{"router_score": "sigmoid", "routed_scale": 1.41, "balance_bias": false, "norm_eps": 1e-06, "lr_head": 0.00555, "schedule": "wsd", "dataset": "wikipedia_en"}
Below are experts of layer 5 (counted from 0) of a mixture-of-experts language model. Rows are named gate (a neuron's input weights, with its number), up (a neuron's input weights, with its number) and show model dimensions 128-255. Each number is 128 + 24 x the weight over its row's rms, rounded and kept within 0 to 255. Numbers have three digits each.
Before each expert's rows: a language model's description of what the expert responds to. This comes from a sample of Wikipedia text that the model never trained on.

# expert 17
Place-name second parts. Second words or pieces of place and label names, such as York, Angeles, Zealand and Kong, and pieces after Do-, Lo- or Po-.
gate0:161112144074152096155119167117114119094109173119127107106133080159093120113153158135106132142129137147127132089157113106104140112116131128186125073133128110170151126136192097124138156158131117125137179116190111138155098142125100143101178078152163092104149127139157143139148132099100146139179097139082143111134155104119106146117148128111139156147133147088127108111089114140175148144153
up0:088132110157112083083110126094182151124146166113123092111143101135094118152110130151138136144132172182081133126124085135106172126170085130195123139107145125163123128139153115148093116150127131146093126141187125133104150124135139133137137108115145106117152106096086150128127114123127180130124133099132132124146121090093135141151125152124143104114153204146156101152069116148164120110142
gate1:178120115106140150104151115105120116105140084128138147142102185102084099128122111103044122047093143202104095138145103124151148132145090185139148121130117136162143134120154107152115140125171174132140120114126130172127119122133135124109133109129136163112126165117206159113121125109139141148093141101137150137121144166144137078152117095146102141116124142104140153184135142123119154146160
up1:121109103094167168141134115095114123130113139137139117169144122116151116162115116142156147110133128142155122159123099131134112122103098142167116163101136146102091088102138138121133161112118120155114087164143120081156149138143149123143153096130135139175127139146130115137153120123176133168097131119112114162133103136122103135149131137093109161104056109069119139097138146124154150135106
gate2:102110094118096151105110123126119114072116141095177130119118122117111131127118142138087114129115141134151153142157153120150135172121105072154156140160107151118161120133115113114133130115141125121172150086144137117140146112126162120106147142104115150067157111144128171103159137104112104140085131115071159110097105164167147144135135115144088142120126117091076090091131142110148144125133
up2:147131151151130122132118073132176154127125173123135131145110083139111163157139097132166135089110107082151069134111139160150172118119074130057157128133125132156157128105152135093119110112095161117152091123124092143112086105152141152140136107108156189105116141123104157111119109163122113114065116122112206155120136126125106128125178135173112154122154131115112138164161174108169132110113
gate3:127127133129092110181133141150123147163125130118134126126172152152076155150177195120113126175077131148142153112108140122117122179121134135189098100154137139113100149152129083126137116113123086115126136122111084151135109125142116116098099146136121138126105093089146101155172101117135106120149108145143135129067127105118124154135153106098118128151140131087098142143128131175125183140149
up3:134115130112093145153150128135177151070137126099133136097167161124112182126130135107129124172086129106160138104107116096138111127127118126167110123176139129144153102138170098113156094111143103147097168113116138137129140153150145134096093126118154138092105102131127113134094100120128129128119135191149152143101109101125142166136136161146142104149134118137155128163145102152115132102153
gate4:163107053134096102139109157130120136125094097078120128092154123122113126135130128114160094121129144143128170155130073093135123142094072102173125135137105127151125133148174138088148101133113118131124124123124128134136117097127112170159153132131107094122132087128095122149139124106133104188135114110111146136097152142129113172142146151146114098109129153180161114147121102108110140106105
up4:157124066119120137181165151142154149133090120105133119075105112115157077089133116156095129159102104123140136124129157112098131121152147161125145105110142091150102115144122115106133147189149146116148142131113094139090083150142122132095150141169117097150121102094105123146145139155132085122137123141111088149119103126126114151139171134152154160123124145106144121102171049158079116148100
gate5:136163099170110097130105140130111149138147073105103161146115138084144150148150111121097150103135141113118103119078057121087100125137070133127140139154089147160155137108115120156098108095151123170106151103150076115146119125140158155131100110102096117121126120139100123132116134109138064156139144129157128100120174140147124116130154175153113139167160140126115137109082165155114124100146
up5:159134140157124069122139084122107140163124091121135140158161135164156181131166115122175161110160139149173112139107098172113130123128100143096169156149147139132136189106109142095110087115123138138119083179165089111130112102139143105138167147100121164108100103118121098106106175130126156118146146153112146094079091159152085124116124142124089085132117110148156104124114180132114150134140
gate6:127104125114118128109147154100127108185138128108101112061151120133138124087124126143123109131149110123073143135111157164140119157121112159134132128124113132123122096125106107104101137154165151105141170137141093101153122161151118116129173153125144068106149143164158078179085090143096183162139127150106131092149156138146140122126128096109145138128159112083123119162152070117109115167100
up6:183109143099142137117138126159108091128118127130162183157110147120120130112078097111158133136152143118151161127155198172106140119155119104152135079119105147142107119134153154118134111148170111093143140140099115080103118131147098121123109179099120091104128119144143153143198168138150132158126094107138125157127133123116135127084101147151139157111145086136093122096166155125125148166179
gate7:102128113129131134180112117093138120110138085100116128121114123167148138111126165130142129175194114129168154108158121093148090129104165144139107146112103142117127154086132110116113154100111110115162152082158152110093151123084123115089121124152176132144148116148139154147132121119157111100163120135173118151133096154125079168112157124085139132119158124094120144104116112127128144099122
up7:167098186115102126144128114138112100175070159161134102158094100105127160179116105132164166148104154146168119134155146121108133096159146101130125093166165101105132164126118138166159094119135097116150142119116119113140121161148197152106121148151149115160138085118107123088089142115159153147127100158072131134141125096142124152121109149143119114158134100152093165156155089111121136147121
gate8:130126095114103120159140179120148149158105114119110152112129123132137128138098145146130107112053145130090175163111082137152103138146115129148089124163127154141130140149131108101096138133150140131144104133117151136132121139117126138093139101155154133123170119135150136190119105099130119152145095121137118123156109142156084165148145118111155131104178143121147179125137165125117147134128
up8:143149157161116121126102151077153169170146172090173099163112157129099147110136142120123160091120113116199172095139138163139150108108167128103135130174140169122135118134106109141123129127120144157145117156177108119118125141118133124127128124107111134148173137131108146121142166119104148138094114137118128155114111166133162132105106098098106123125083144158149144093122125174126078148141
gate9:099140051140105145121120123070128111140106096151131107118115142156108109131123138139126105124121132110132095115101096182149131148133114142157152159146148095174143134137166081093112131122107106127085119168138166163115099140138161125102084106168118111113112099101107132101128134106166100110133117157177159096119126147156128083142202133120109127134104180086146124119093142113153155160098
up9:133127131086112115147116127114123151157123136146136104145087114114134161124144116102122158120144122103123153128104115104123130158128096131076111153129105097132113122123132144144143122151119145113141160090153098109118113101119096116151109100112104139127138120147121141151135160131122131107146165099136136133143120141141177169162094109124115151153146120178130110087140115141140124134129
gate10:157170173120101132097101097135124150132155162140136114131150106097146131122164185125087124147114127161160090100074167120122124110128075165084135135105099150114117122128125105082121115127140140091104134149144154138152149118139103145169130171125133114123108155083087162123116086166095162180094173162126149144165121121098113134123132088130105152150146156126078145123146135098132110172150
up10:077150135143101109168100147120109156129198124112135136167140145171107148131126091126130158124118135119138140111091135116139094093132098134143148138150103133103133169109113174109140146095145118126093084133147132129159115128137179128107093134144091151138137113113102178119182074119092094159107140140102118106168177110145150128163118093142133177134123158156115115135104161128106128120154
gate11:138118117109063138141131110139178146147133140139147135108129117132108116140111134131103101141155119073127126124134126088146132152144118152133131131131166164143182142112117119117111105154100119134195144115106137158111118115113147169158131114124118174097169096090145112083138150126160150170086114157115143108105108113103136136131133122128150120113174123094117127139132097140150108145086
up11:140157125140111120117139113118145125165122105147109101168142151120139153145090109124122135121084146176139131122178120134114127108116153107120132117137112126130135128133106149131170139123132153082125119170168111111084122102141105110133135125163161137131143124136107118161151125107105146110126138123136082105128176140176093150136158135107086157120128137115143113165111146151100152158165
gate12:111153123143180152159136131107105116128112156161145110128118123121109154095111110137107083115123131138143132152136187123137150153103129120123088112122105144139120108123103152110135160108117133105128135120127141126127137107124120135119163120172124148141084136117153132144132132098141125101089148136140105168168133215139124168126165117139127140153154122108121087124154116123112163151102
up12:172118131125123157149143122126090126125097099169106129127108173126108140121156126142113082101126175148125086162098125141130140127128117112156108149085119140104133148139112152129127154101107152155163076093130119147184181103108106168091096155138115150145085101146110130130148107149122117121140111097136150143155190195135082150127165129148142121122172095108121081098118141128101097138119
gate13:149119142119132139112177152160125179117116150096142134116133127163130117180099093140101142118130127177159114138120094164076147130173098102149117129150108139122096087122118188080102130127153106158155156118169173113108125139116138115120177143092125151159130116107152146099119152131111124150086132084114160149094111122149158138108123142112107116167139106148143179145113162155138147149128
up13:148132155095092131084147102145137116151119203120149108166128169124150113172131118130163125152103155153103165152104103166108159167127174115150098135122101159164089116133121120107113106134113140156169123134117156138114142093100152135078147148117097168127120155111107147171068127135119132159145141089117153131094074168166099114137121204103122136111092151092143117139112095103170155144125
gate14:165109152152127143134145127161122132142107109149125131110077124106134122122140169102108112102120142141124170154084123102113130145132090149120085115138109140130122131121129106082087135124109162162152152131110141109126114117100107148102145127127107090104065069131169144127107109129143121149140127105137188127135127126123136162132150119126188124158190141108077131154122137110109125138127
up14:105142129164150163132106072105155098099189155134139137155147162175129138114106127130145097145143121136129124115125116119133156112135162123124150150074172119097137139092153147164126128149132128093112137103093109095129113124156159128106109150123112165122128141139125141118153084141098127143114156135116098123096134101157124105115139101092083090131143125128102113142127164145150110148124
gate15:118132158070145185142147143146124113083092118146100106073111109100114143132133151106121114152118095104125135146108118143126139143094107167075132137091152099137079118126097142130099111168135134083117115144121126165146112142148122160143155132101144076086133111131120110109119128108120130130119107142124138124150102113087121108156116093149109128103140105114118130163139088140112166140094
up15:114171092095102081105109103137123113140111141172138091152131105138120147161104102134154111144054122186111118131102164082142121109169174154143155136095155100176111122128147109127100151109143114116111154131129118118084085103161131139170133088146116121160115126134116171124106088127147128150160118093159104151153125083133093120123161139142164117144093147124118139132084094123109128084088
gate16:165129106103098143107091151105143148126125184095078122155133132090117167107140143124123126121120121124113130121159148145121122149113165077146100146101108166101154144070184134127140139086137096090166101152138141158141110098080112136171119139109102154150105139166145144135154149119138163133119108125127133135172089153133132119116121106144100171104145143165129124089181128152177149124128
up16:148119110122094119150140127110104140088108161119085117095143121113093117104184122137128154125130136085119115117182162128144103146111141118174115127116104117151151110086126076107157140103120108161119152110124114164108125138143119165142094122113128096117117138077127136124103095078146110148086105133140094128140129147115149108127081173186138157121172151154117126088127131136144118125133
gate17:142139111136135134141126136120118129130142125108125068158149128125145117144140188113121151132105121153111109125139090124097099151125138128187138109105125148129113141131130147151107143122114121116145119118170095110131107089082127141133102117136133175124097171082130155087168135153119121116137129136109146137107123114121123104123093108143109136146108165110157150136121132130148137109124
up17:138101123115159111132139159128167164128143098116128124089112076129137111129133112140103095126124127141114111145136112110111082144144153184124173149123143122128173125157120148140092145153086147105150088111097127125097130125080142160141150184126097121146133065118117167152147062149133124139084115102155122128134138102127129108115116116178179118098170089158137144113107099122111130123143
gate18:087155123126142136159085144129144162113110107095142118171115140161122153125096088150116155090098166139139145145134111168115103133115091125090095136132111118134109124139092114140097146147140139152100148091127123143158133116133146138141112139145082134135087114085142140101109083146156129163126130101125117117109149168118135143053141165171135115131114131101144137103148155150092109093116
up18:130149142087114146129113142165131112130122135151117138133094131106164144113114124086166147132104097142124158122156110119125134092172133148136132115112119162152162145082116120142097158123120121113150105112153152127116126085130140103122145132106114140145130158098134153115112168141115152118157153185132143118158171094127134115115112149143143115116150135117126145136125122106160126177138
gate19:146140107123111124147115130104141169111115098135143147095140152137117165119157107093112118149144151143087117122131074131097097136145069111146126147115092221112084085091086184106121102143140116080127120133118118164128151117130067151117165137121135155112141141100122194144160158096156148176119124116158103158151129106143132108091159106142091125111156095121103152110122147193138120102144
up19:072137131172122100111097132123150129161152147150148119162135152125134130104165111129132129113144108149156136100145159104120098129160137128094171153142161151100149133087143118199134113131116077150106130124101140153152075143071134099122127102116105113199141155110086125149153141089145087108135135149150126130146142096114138157126154145143157138126116161140136097129121133118141097143192
gate20:130081093108127112085161124122153143104096130136140116139141131105137081086084110090109127087131146114133143136141112158127133111100179122063092093119125141114147154089123145086117137121137138125162123090092122156131124119122127160107158163150103162144105113132160168156146103095145102127125102107138147130190135140129120137121178107144146141114149180116107129128094135102129116145129
up20:154072108121057099133123128108151178111130175140127135107127110128149168142133130148156099115152139176128167131108151136115118140135112141156107138178140100122130170160134149121110136112148148160115103111138144147132108163061112132113140118162157103098121157098119134164104103137136140113111080150125157132134164077121110128109132104174143122151148146114147126133121129113121098087098
gate21:117172130096104136178113168137091120110145133108126105128150131141099142130156129178168090169149122103148172144143125131116107128149100105135151139125129181100125153094114150107106124115108114108084097091134170124125133134102104107092102126145165129143144132127105113134147105134121152152101153129137121119122155148102114133177175098129151117138108147117106143113150133126144133105162
up21:081141128146126124111135140156144132173113127139095104100111113098116114130080083183099134128117115149145109143101159102151120107125152166149157147120137114171141153147141119129149115151138143118115118113145127142129097141147140128102120171109134073134148158125115089120115147146151113137148150162108122150141123089103119195158100108135116147123115130154111100150149122116096131096127
gate22:161159104121118103155171101170107150136126103141113146126132141176088111122128138173128108093120112075128151101141121116151076101146082153125127110107103084072108076103129135152097085101111135116128171071161116137177153136148118128152111113110137123142090115144160132113153111139162161140137094128129132130128094174144126121085117108124171137139157112143135079138114176139136136103150
up22:179157140117140151115142119117146118106137149129094104114136095148172117098170140106142144158103136126123091108119105111098167111140112118108149151104089075102111125124110158127169119109134134145139112137130153162126098115126098135137146174100115143092149108143092113112113146136094127093116159110120148139138108178142114147121168142082103152128113154122127073154120128096116100117146
gate23:118130128148101136123132147171088124135128112112111128119127161177135128155143114066096103122146139131136126117110090135121153122142120149110157122108111131085164152138134166138117167137169136137140143121106118133119165126098101121098124141137141133116101146119108133124154085151076123126146129126131118105130148152122088105120130093108140174129132117090109126142127157109134132130128
up23:147145110137146169152128125159139150103129145096129149151122118136132151120115101098098173150151130146121153102116105141077151120110152149140161090112089103103146127076115098115140147153142131106122166147149102133157124129103100144103127148097131126133124091152127193106144135142088147129138103129082110171138172147128133107103107131168133109121136122139109113134174133136152110151156
gate24:119135146146109108143104170114094134166114104059117164145147097113117122155141126120099099143152119144179153144162139102111109138152145081118181111152152141109120105132076132115135114106128122118112141141125131098119191109106123128137179111143123157152144103139097114139125140173149097138086116099140132116120092137130136131107146133130138123100110110064134142080153099183135109150131
up24:118188136111122087094121143119091157139139127123131167148132161134143129095154146153138117115128112117118143181127113107099123120092149131084141125150086153135114172125124151081140094146135128148148160151136145090108149161149127126127151144099158145129118150119131118156127130109102130127163120108099115171118167143084137151124157138120110116145105157129110138117103080141136133084147
gate25:097165127152129150127158091130152129154105114121108122083100136133112113120110118116098122117121126135173145098099119136145166136133136121117118128095111124150129131122131130141134138148106119138102129142129104149105113148168129083130170120106108128142192098155152112130094106119133116113120161124112122112137149190150106094112082079128130153135142133113104142145089109106146174136085
up25:163123126190140133117125156129118122159171109117115083144122107106136112154117140095098118140124116145122117153126136097148117134139108162100081100061131101141079135097110120151123130102102143123089125144137080099120147116117128114132130106108171164161117102106172134127127097139127138150128127114173090128153111130142130130134193122065126167115145165097173123179113127112119147128141
gate26:133188161123156137154174130094138112074101146133109100119100132182129135087166095128156098125142139143131144128096155163127158104126137106119181096117119130062126107093109120166149159124134115059145136094100110170115145149156062152118175109128132142124111089122091119132116128144119142129137142113130115136144128113164126097114118151131133146128123142128075121178146102127090102135075
up26:128129135127122156096168114084146103118139144096121120127090159164147148142148069113102108141161123166191160152092106125144134172120131167139081151135089131115119119100143123115114154101118153123167174131138136098142113117149080120111133078126120143123095122106114130090113118151109147116083135090123127130151072144138106133171114115100107171143175119145162152123118153132124118124113
gate27:150101153082084153165121126105143108168085164163094112111130113128140114127154157113136148110087163138125124134102143094121131121073152164099170099163135094143151147129156100161101128131161145154125147151152102102181092119181136125119111141155129132124115143085167149131130137129153139115087128132085191130125164187145133097133103121128108138119129115096101121144132101118121113136143
up27:111151127108136150156131140160131090081118132143128134131158108146108088150117158116145125139134152104148136112146156101128184125178123126148166158135140144119133191162126110113162123164137131142156114098149085093121109112158086095099101118162151148137151106152165116130165176159123096118161153154091147154112114130101126125146103110124108138117189120091153108114090103143111133122130
gate28:158144083135094114172143118085125130112108085112133092106093098098138133083127131110119122155112140148149155139149129093180142128158125126157109124139079122155170108084154116106127167097149121142109120117139119132109180150116117114126141098152128134098146103143100136102146123132081157134129125137108128156112155112125122137121130145175104152105154140136114055118121093138135161117145
up28:123118168127139093111129095145136124169110116158121102109139126143120124120124145126174148086117119111115109140125098117165127120150133143140157149121086139139130099146128138148152138160123166117117123119110140095109181087075085153127139147133096120153092122124121137123174137090138128081150156102153112108168130121126155153127122117102105130164119107093157164116122142097120146174139
gate29:091125101131099161117104118149091109112134129134131099164165140103094147093136103159152114134127131126120109118130145105130089151082177160123136113133165127090132144121144137139159136136162134099127142119074129131118172125139158137129137092171144163087115119122129093123129122097142094075158094182140147156162136127094137120149147093108134167110091155107135108150095119132089128123122
up29:116134161173101098141128104121128100098103153121113098164139163137085120128141133152111168118131152127137126152136074113178163142095081126085148141143110126103139199148180104104160124160156136131106084115127155116092125118138118165086096099121137112136112145064120132141094128116112130139087142127146097142150135128113144108111123158171125159139091153103164114112147096140130117134164
gate30:120111110139158130122157126117109164100111135131129117167119106145147130124125135136110131126155145127110103093085144153155120103115130105123105180129140101090131064092117128141120133104105143136158167087121106147123139101124152139160129151125101127146147137128110134099137148131151169147140127116107109151116119135138120094110156158118109107098112143115136099110128115118105137176134
up30:092123133154163150111106127122132125142175107121133132128153104142128131124104114127067150104142130100131117134110105152155100133110116147109090163150089108139160139112160122115127121111114172145113117119125132137137129120111148115175076137146148087136158136135157098126131137115106103141130113129100098142095040127130154125101062112145133144128157141161117177159088163131102112160139
gate31:090165161170146102164145114104106145157177152128138143120121166135151159145141166158133131070095123148177138097116089160141115119129113148141120137115108171130141172117059128121136111151161100100150158088160120138137128117133173104120104138154132127136150142116094169084135157121186094101123178129159159113115090112094129121143115120141126135141153148148106114136069141080119089139118
up31:088155139036103146077105102144121134127138137115117136156116085147086120109164130100121164119147095166108144148114136075049105127134133082113155162114129131132139114105095183128167132166109110088160114138116106123095154125117163119136114121132137090136169132078131116158123110147141131113119135090143150159154115132132141111120133088123113086150126163142106150093144074133097136090113
gate32:090166162094100131106109051137107108125091103108164146112119131139079115124126130165138086123149084125102109143104123125142136170147075168090153165094177122145152140132140101137081086147130113138151141158099125112112137098115087141138105129089151107139074128108161143116114110167137156171153149123133124124155140138124127115134167153156103101138111167124116176116122150103146108142134
up32:088150143087109171134141108156087170082134110109158082137112124100106129113152146134161111114114092135106134135147158120128144151092132142132158177122182161151082136165130150160142127152121110137115129088088151144168134104143124127096114135090137136147136133143139138138134136111124074088138128114136128117112147146133131155113160177128153151131096132186083136095130099136136122089136
gate33:098097110159102106141140117137140167124133140099118099117145135136086150131142131124106143131153127124092141132120106146123097124098128106132128150105173161135189160152130127078083132145116147137151124121115119158132124167150112124103095098130178094109132129113155121145124117154141106171150117137107160144137163121126127118128114104159136141148197134148152144143125189146120128123139
up33:094137149181135133126125108122122121106179104159148131109133198156121141096126165111118145115140121174150107092114113113129151120142089151148113083114142116125115102099103098128148145112140128122136145144160143117104118127151165096111154126093075094171158126139120147120163134125144135125095108137072119074113115145115132122090120152120111149135089119133131166131106139133176124108106
gate34:179120161125138162163153135119153129097169110159126115182135128141103133142142130110150126088130153128122069132168075117142138117132119116130056124128104194129085168094157111065125141098148107120172181133147095136123115097129151077157126106114128126139150103148120153127192118117127135067150104125100126093148146193110153149158114110132115206111140148131122135131133103093177148172122
up34:150167144101118130141124171146139103107146083103114147164126142109099110141159114127135147126154107150163138079143172118109111132100108127093147164134085114093125136126107098152145103127147118158122122130138171168125148097138100100161133095138184171125137141105096092173096161110119085094175113130151092107133122113088125108160115109147153121139164146123092137109115132131114120149121
gate35:126119145097122103123124145128148089088118119096160109099149132162122124120127130073147106103142149179106102158116168119111119154139136114164131140075037150107124088142144083138143073081179112110118096126158144114132137169135136133110157114103120140123125118110163076174154128149130122121156103122145126153168097111129111087100088127112152084130159139109141158104096118116161102123149
up35:134136148099061098146134138128162113117121121130117112112104124099117133122147087136151121147151134152184162121109132097122168095106105165105126131082175121165128138107144113147097123120114073086100128125140111180107151157137141177159141120138130138121155152099135083112107138151103166126135129162138139092148118088159112085073097131132111120124110115151108097128151136098140124090145
gate36:142146124129166089113097142148143127148130152099149131110133110081141159095133112119140142121150132118142134083105118174118175100109092093081153109125114158158135124133131105107141114098139119130148123123140112139119118136175143149145151146083118113113127176094061127166132144083138115115089143145127116103150133173172142117103091100157150117148127107115057095120118117130129116135133
up36:129162105145108112146131161144110155185131143159153140112111165118104108125162115131090108162137138109183121148106142129125153098139113129101127134072085118100146140127162089076119145105121150124134096133139126141155096156124139111116126162161139094136159113113146118107131173195090116117108181134101121142120111122091110178141114120117141104160106099129086118120136137121115121097111
gate37:113108147158118104134122143139159133218101136118134127123124097126154123127105135113115148173159120140147118129131091102128101138078141123149124104156182112145138131165159124119154179104131104090131117123112090109095116128122156127120126162086137107074132141118133117145132165129155163106142117170109114135108169113146112152146132134141099123082141144080111117151143114084120163126127
up37:083164115139137152104060089126116111127136124119125122154143125099113095117089138150140127106099132116073153147116166114129132116144132132100150117075091162112128119101126128155077103115114161128129068152116124117139133085127135099145087111137161126141152144117149153112144125120156116129157144155158111133170146130102108120141119134140142142155099145135120118169128137112154144123123
gate38:103157116094152101103165120155092114129115149134127153128130098125097168138111062098119154106115136134145126160088132132125118141099117129103135166142163115120140075134110139087093112127148136084124099157114176136139118109113137165064133163094142133091095132125112125107120120144199124145144101117099098125129100120131071134094101144151129132145110148138137120106119128148137107134106
up38:135140145141128142165136115154113113132133122133134082149129096166099090148148086136121109116117120114150145119094110101127135164134082129117160154142136144098109153143162182108092073143152143122075069187090119113108142123110120123079150109129185110145109113085132129108135136179130169132131102105110129150138104140077115110117107147109133091122111125151158128165173161151118133137178
gate39:133134103099148130085145130149127161139125172156144137090130131163103124145115139092159131115126126108116092175123127099131096110086117152118148097168145143127092107157126113142111172122123147113148134138136141142125106102151123128113099150137127095103093150125131104088130108104121149121197183140112134090114159163075126127135132114108129116138093139096177123089112136095152129077142
up39:116148111098151156102127132143117106122137152118135149097139101139101115080124095144138130100093162111123155088124165141173143156086129157134152105140121159189121119143120153124097147100118137143172132147120098182126121125142123152158138084118130101145084160137149143094164154149106139153107155125134126124140162135148137097114120126104115133101127125111158148142112084118166129130120
gate40:222107120132100109117113145100152123131110119106140165099094142125110119106139121115099153121161121121109113135122101127086103157077095161133140115089096131077138105159099171125137128115126166109140107098103109170153141152122161134126149139119068122141138143130134155131188104086102129100101131126152162110133129112141122108116141124128095132104156140108127124138069081133136122151129
up40:152156126103148131120142102115158132096118126111149140081112174104127149134099109122136165126135099122126109106085073147153128126119131098116128109058122128133071125121131148172132088084097114124091140136116141153114129170158144119133121127125128163126108123104124107111120127171108149161120105081151128084091144154135134145126125106119142106108137122112104097111171140125141113103124
gate41:129138131144084096161131094086105173169156094148147115121155135111091133127148141114103148126090147090096140145081103140119129139116088111142186130125134130151133154120114158085096123094139159088125127103153109124125136118110135134129144135111117110111170138132157155138110129148118127143149137196097135081104128118134136108123144111140129155140112120130156088103110095133169140134120
up41:128079124097144085124128133121129149114155156097141153160107097182134144108135117115142129115175102154117130126183154118122101118143158172152129132116154094145169173141144108166119146133146121161146133155118148110103142078134104157096120145156112168119118123124100149122156134095152091069126110119172110158095126069193142146125164137158093115111095090124118109124107123127107125145142
gate42:122144102202164172135119102169096122180104150091126145115172092128136166141141148112122129109096151146119119156117119154170100126090135146111147131118084139108149137104092129126083071110125119090142126152132118149153162125156106161104136131116107167109122071133114103127118103146152098121165175142118166121111097116128119104081156129124121148137080111083093176109134166121064169148090
up42:081161150131117148132124110120107105159119140124139123148131134130075148157121126152119138151146132099107143166143139139116131135139097154114151146146147106122137102162123080132134140111120119135148080105160107133115155136118126141124120144172126117125166102112181113107121145148172139114086077140108123110119108074154156110136127070188145171136099129147152085137089096149149121132103
gate43:165168117096154084123086120117157108158115157169111100092145168148136119127110118156141131132116143077138114100125122136114076112120087163130163128119064191115098127108129139127087144141123127121172153142147102091137102135128104156128114107126126139105150143132142162152151141139162152166137106117087170168169162154156111127128106131095131145114142188093095147122131150105152143139117
up43:168126093116100094161146145142136161143150106099122130114157161091132169119141132099111106140162142121142087081100134162113136139134145130138135122149165154116074108136098145121143145149122127119097148106086132128086132156076182121180143152152142119117185143142137149161088139142098164157152162125135159110161154156147114097129099089121114179097103111100130111166123151101130146097130
gate44:181138139111109134141120141137138140124113130155141115143138119146092125106127139138107144117129136147129091121117114194154107140109162096139136128141077160153139129132125136084140139128136168137136132106141106108139081100151111123103129123142110109130108132138111136142109122111141136098133114098118080147156113130146097100117098096137137145115123113077124129131104185102126146117127
up44:188110120151123105043139109077120125111133110094091154137113113080151141134138109145131117154135129136106066142132139088121135101126120111122127096098142135144118095088163106088132135115148102182149160170138147140098088131155145168157102136128153161158109128157141152126121109140141130145125124114117124126114108136092134149110154147115126115106138129153151149124161169136124136130118
gate45:111102119136109098112111124114122169143122090071169169114108121123101157117115116114120177133129114155134172106092131125141148130124129107113117141134145122124135109106131152088127141106157125149136190138154119131084114100113107099176147109088110110155081149125131151135162125127152117119084100125143100135108127134115101140080125109119089138127152136143126133113125097152112137105087
up45:130111117122106098089100150158145179100094130086138127123139127142109141115087074134162134125117120122099137121178137169184093113118166179149077087116138129129143127110105150154093131127136110171126125136181148089147140126103141095145081142111134165084146116095174110088116132101121119128150123140160130105095101128153157094138123107125146114120130160111141152119134134131103121117145
gate46:126147122165081109133106094085193155166125110108114116121136127150130121139150137126121106100164125091165080065151131151166113147157078162109138116139161113141119130114112106161100136118176115125125110113167136113093092127139099131101183083149124126154142129099162107125106145114181138106160119161118118143123083158133104090121124153170107131140124155106120171129104146133119125109097
up46:138181101148154141167114145202105136097153108137122129128150115114141106153104089140135158118124122127110141114142120137087140117158167115119160089175118101166114092149085087140142114145125107109123118148116139126128110111136111142139140145131094127132100129139065127126086138145139086133128153088161102112161121111107132151138065123154170137134121101138185124166121147099136109106111
gate47:157121089123164101114128156138149126140113138121101175112145081170062124137148132135133137175126135137103107140171129080164126118138076098154125131117136123119092131119125048152102123119143138184152138139124119144149112141121122154149144138148128131097107127096128121107132127141126085167114106133102128117116147108135110139137150132125141107138158155117106091124052136115101150118091
up47:097116169134085089180143103123165174118114113122138126092137131120135087127131140139127120142170119099107138085145108143093133115163129108110139152118142170119084136124178169092103080145159154119120131131106154164150127107119121171164146149124079138116127120100126129172179139105144135153155112122126110154129142133137110067104149090111117158124152136152122125168109174123120125107144
gate48:140090123118144128156128132109120147131120183143126117127131157122141106119158177128144117116135088158147140083147136144133153133130154145151115116111114133156144146123157117150154166114164119103120141139148172152149171147107110160153147105126113141105139138135142136158117159115118158197123141148159079131128108161107131103120146113120105162164115152098116117120119170106184114133131
up48:155136082117115106127128119142097095137087142152137131099124208164108113083095180102112117122129125169140162107126151125127107141092160121202109143084136113123108139130160115130132096093104114197154143120159124120171166110110108131115169117119141135129102153108167121118140137156109169128119157100165125159116113141084090102145134118109122112133101093163151121152108124089169109098103
gate49:093140134142163132145113162139097174139061133104123106160082126151139147163117121117109149142120135131147132138093093120110138160114124138155103167135154129150107122153106112146121136098135118109106137087117135119118152123130117136152135128110144150097144113129112093146129138138137158095148134155153150134125141129134137166105105128125093119117150156123149137187087163109115131090122
up49:088142142157153117150135115127174152172135193098113116121187131094114099134089146126132159128132128069145145150100143156144161106104130144102092117155126110143129132157085113133133123132130117116134110120141121158105176107126160120109133162125132174129148172096136128146127136100107170098126081144105109126153104133107129128154134132142124123114145106125147127158146132106149127114142
gate50:108121130110172110121121147168098128150145150144146122097129157132137107123121124101134142171118147144107152137175139125143116140132147127140099142111109150145161135090119109102151172099130182128157101129137137105096079125075092117104114120089095108126104123124130134146133133105132139136084147134120111155144148131101087135174149118122145125111134133106138114102146166167096160117112
up50:126110123155136165165116091108116130149111151119174091096153149103127106131139162148101095127158149148116146144146159107093114153150091119156117146136166137146108089134132084117177164104150100117109117112121144156127139121151117116099152108126123112160134178122093142180144147123119131093166123180151130055121065155125122157117129153137145138128098170117109114091154103128133107089128
gate51:156150112097137109157119133112108154112070132077117107103116123117134121091128144124126072173131153140169112126116109149152133144140092132135129116135075170131136081107109151170139134088128142131149123076157118118150115100115111153147139156146137146110133146141132145121105145121125156167129110151122150150129154153131097149111144086192139130117134154106083127148116127121124091139151
up51:140122129145110105153150135115094126203100105119105103145135113139135141071135135118116095134129116137173148090096159096151101157094163131127115156196106135150135132127113168117155142114105176101120159144132125121105098129143160118080139160175115122120114103145106141131149119112153162138079120130094132157126108120125108138142113093123139168140148110169102133129119139079114096087077
gate52:172157114099130143130135170121112178118144135132175160144123110156099138132130131133106128103159112113111125124125129181075098126121110127126134139160115110117144166145125129115119117095153125126137154117118110127135151127117128158130139103127105182131113051103136145108195097115173106132096128109121155142183146120132097141129134112142113154120143089122132171148143114156146126166126
up52:155128128133100105118120164098094126144155135132108101105120186105125118132129139109131099125146152130160110124139097112127134137096088113130137150175109173138146124178133151087111064116125098135114140135168111110142173126069094113138114119163094143105120152150139095146118134112120115122094148146149108152161146104142121150131100129136152164134096100083116141139167115117140130149124
gate53:113122119113159155101111118151160182087080134111126097140135132127126137108108107103101141171158109150109113106170140167133186166112150109135125134128178101149146126097145131079149158155086099150131107169122122111158075115166129146146122173133096133104150127095096125165165169112100106136131103152137138108105137152129118146139172115139116125133107130102083155084127122152126144129117
up53:130130129123128106171166133110111094125141113148136134134146111127136131119156146127146128110094090127137141121072114125185065141171135142126140106128115081142118130147116124146122102114155115148114125077162127181118148116125142167112094116118151136137136108158121058096121103152142121138108096139104132112147120109095157126081129123135132149136137132128169074129106090112167112120136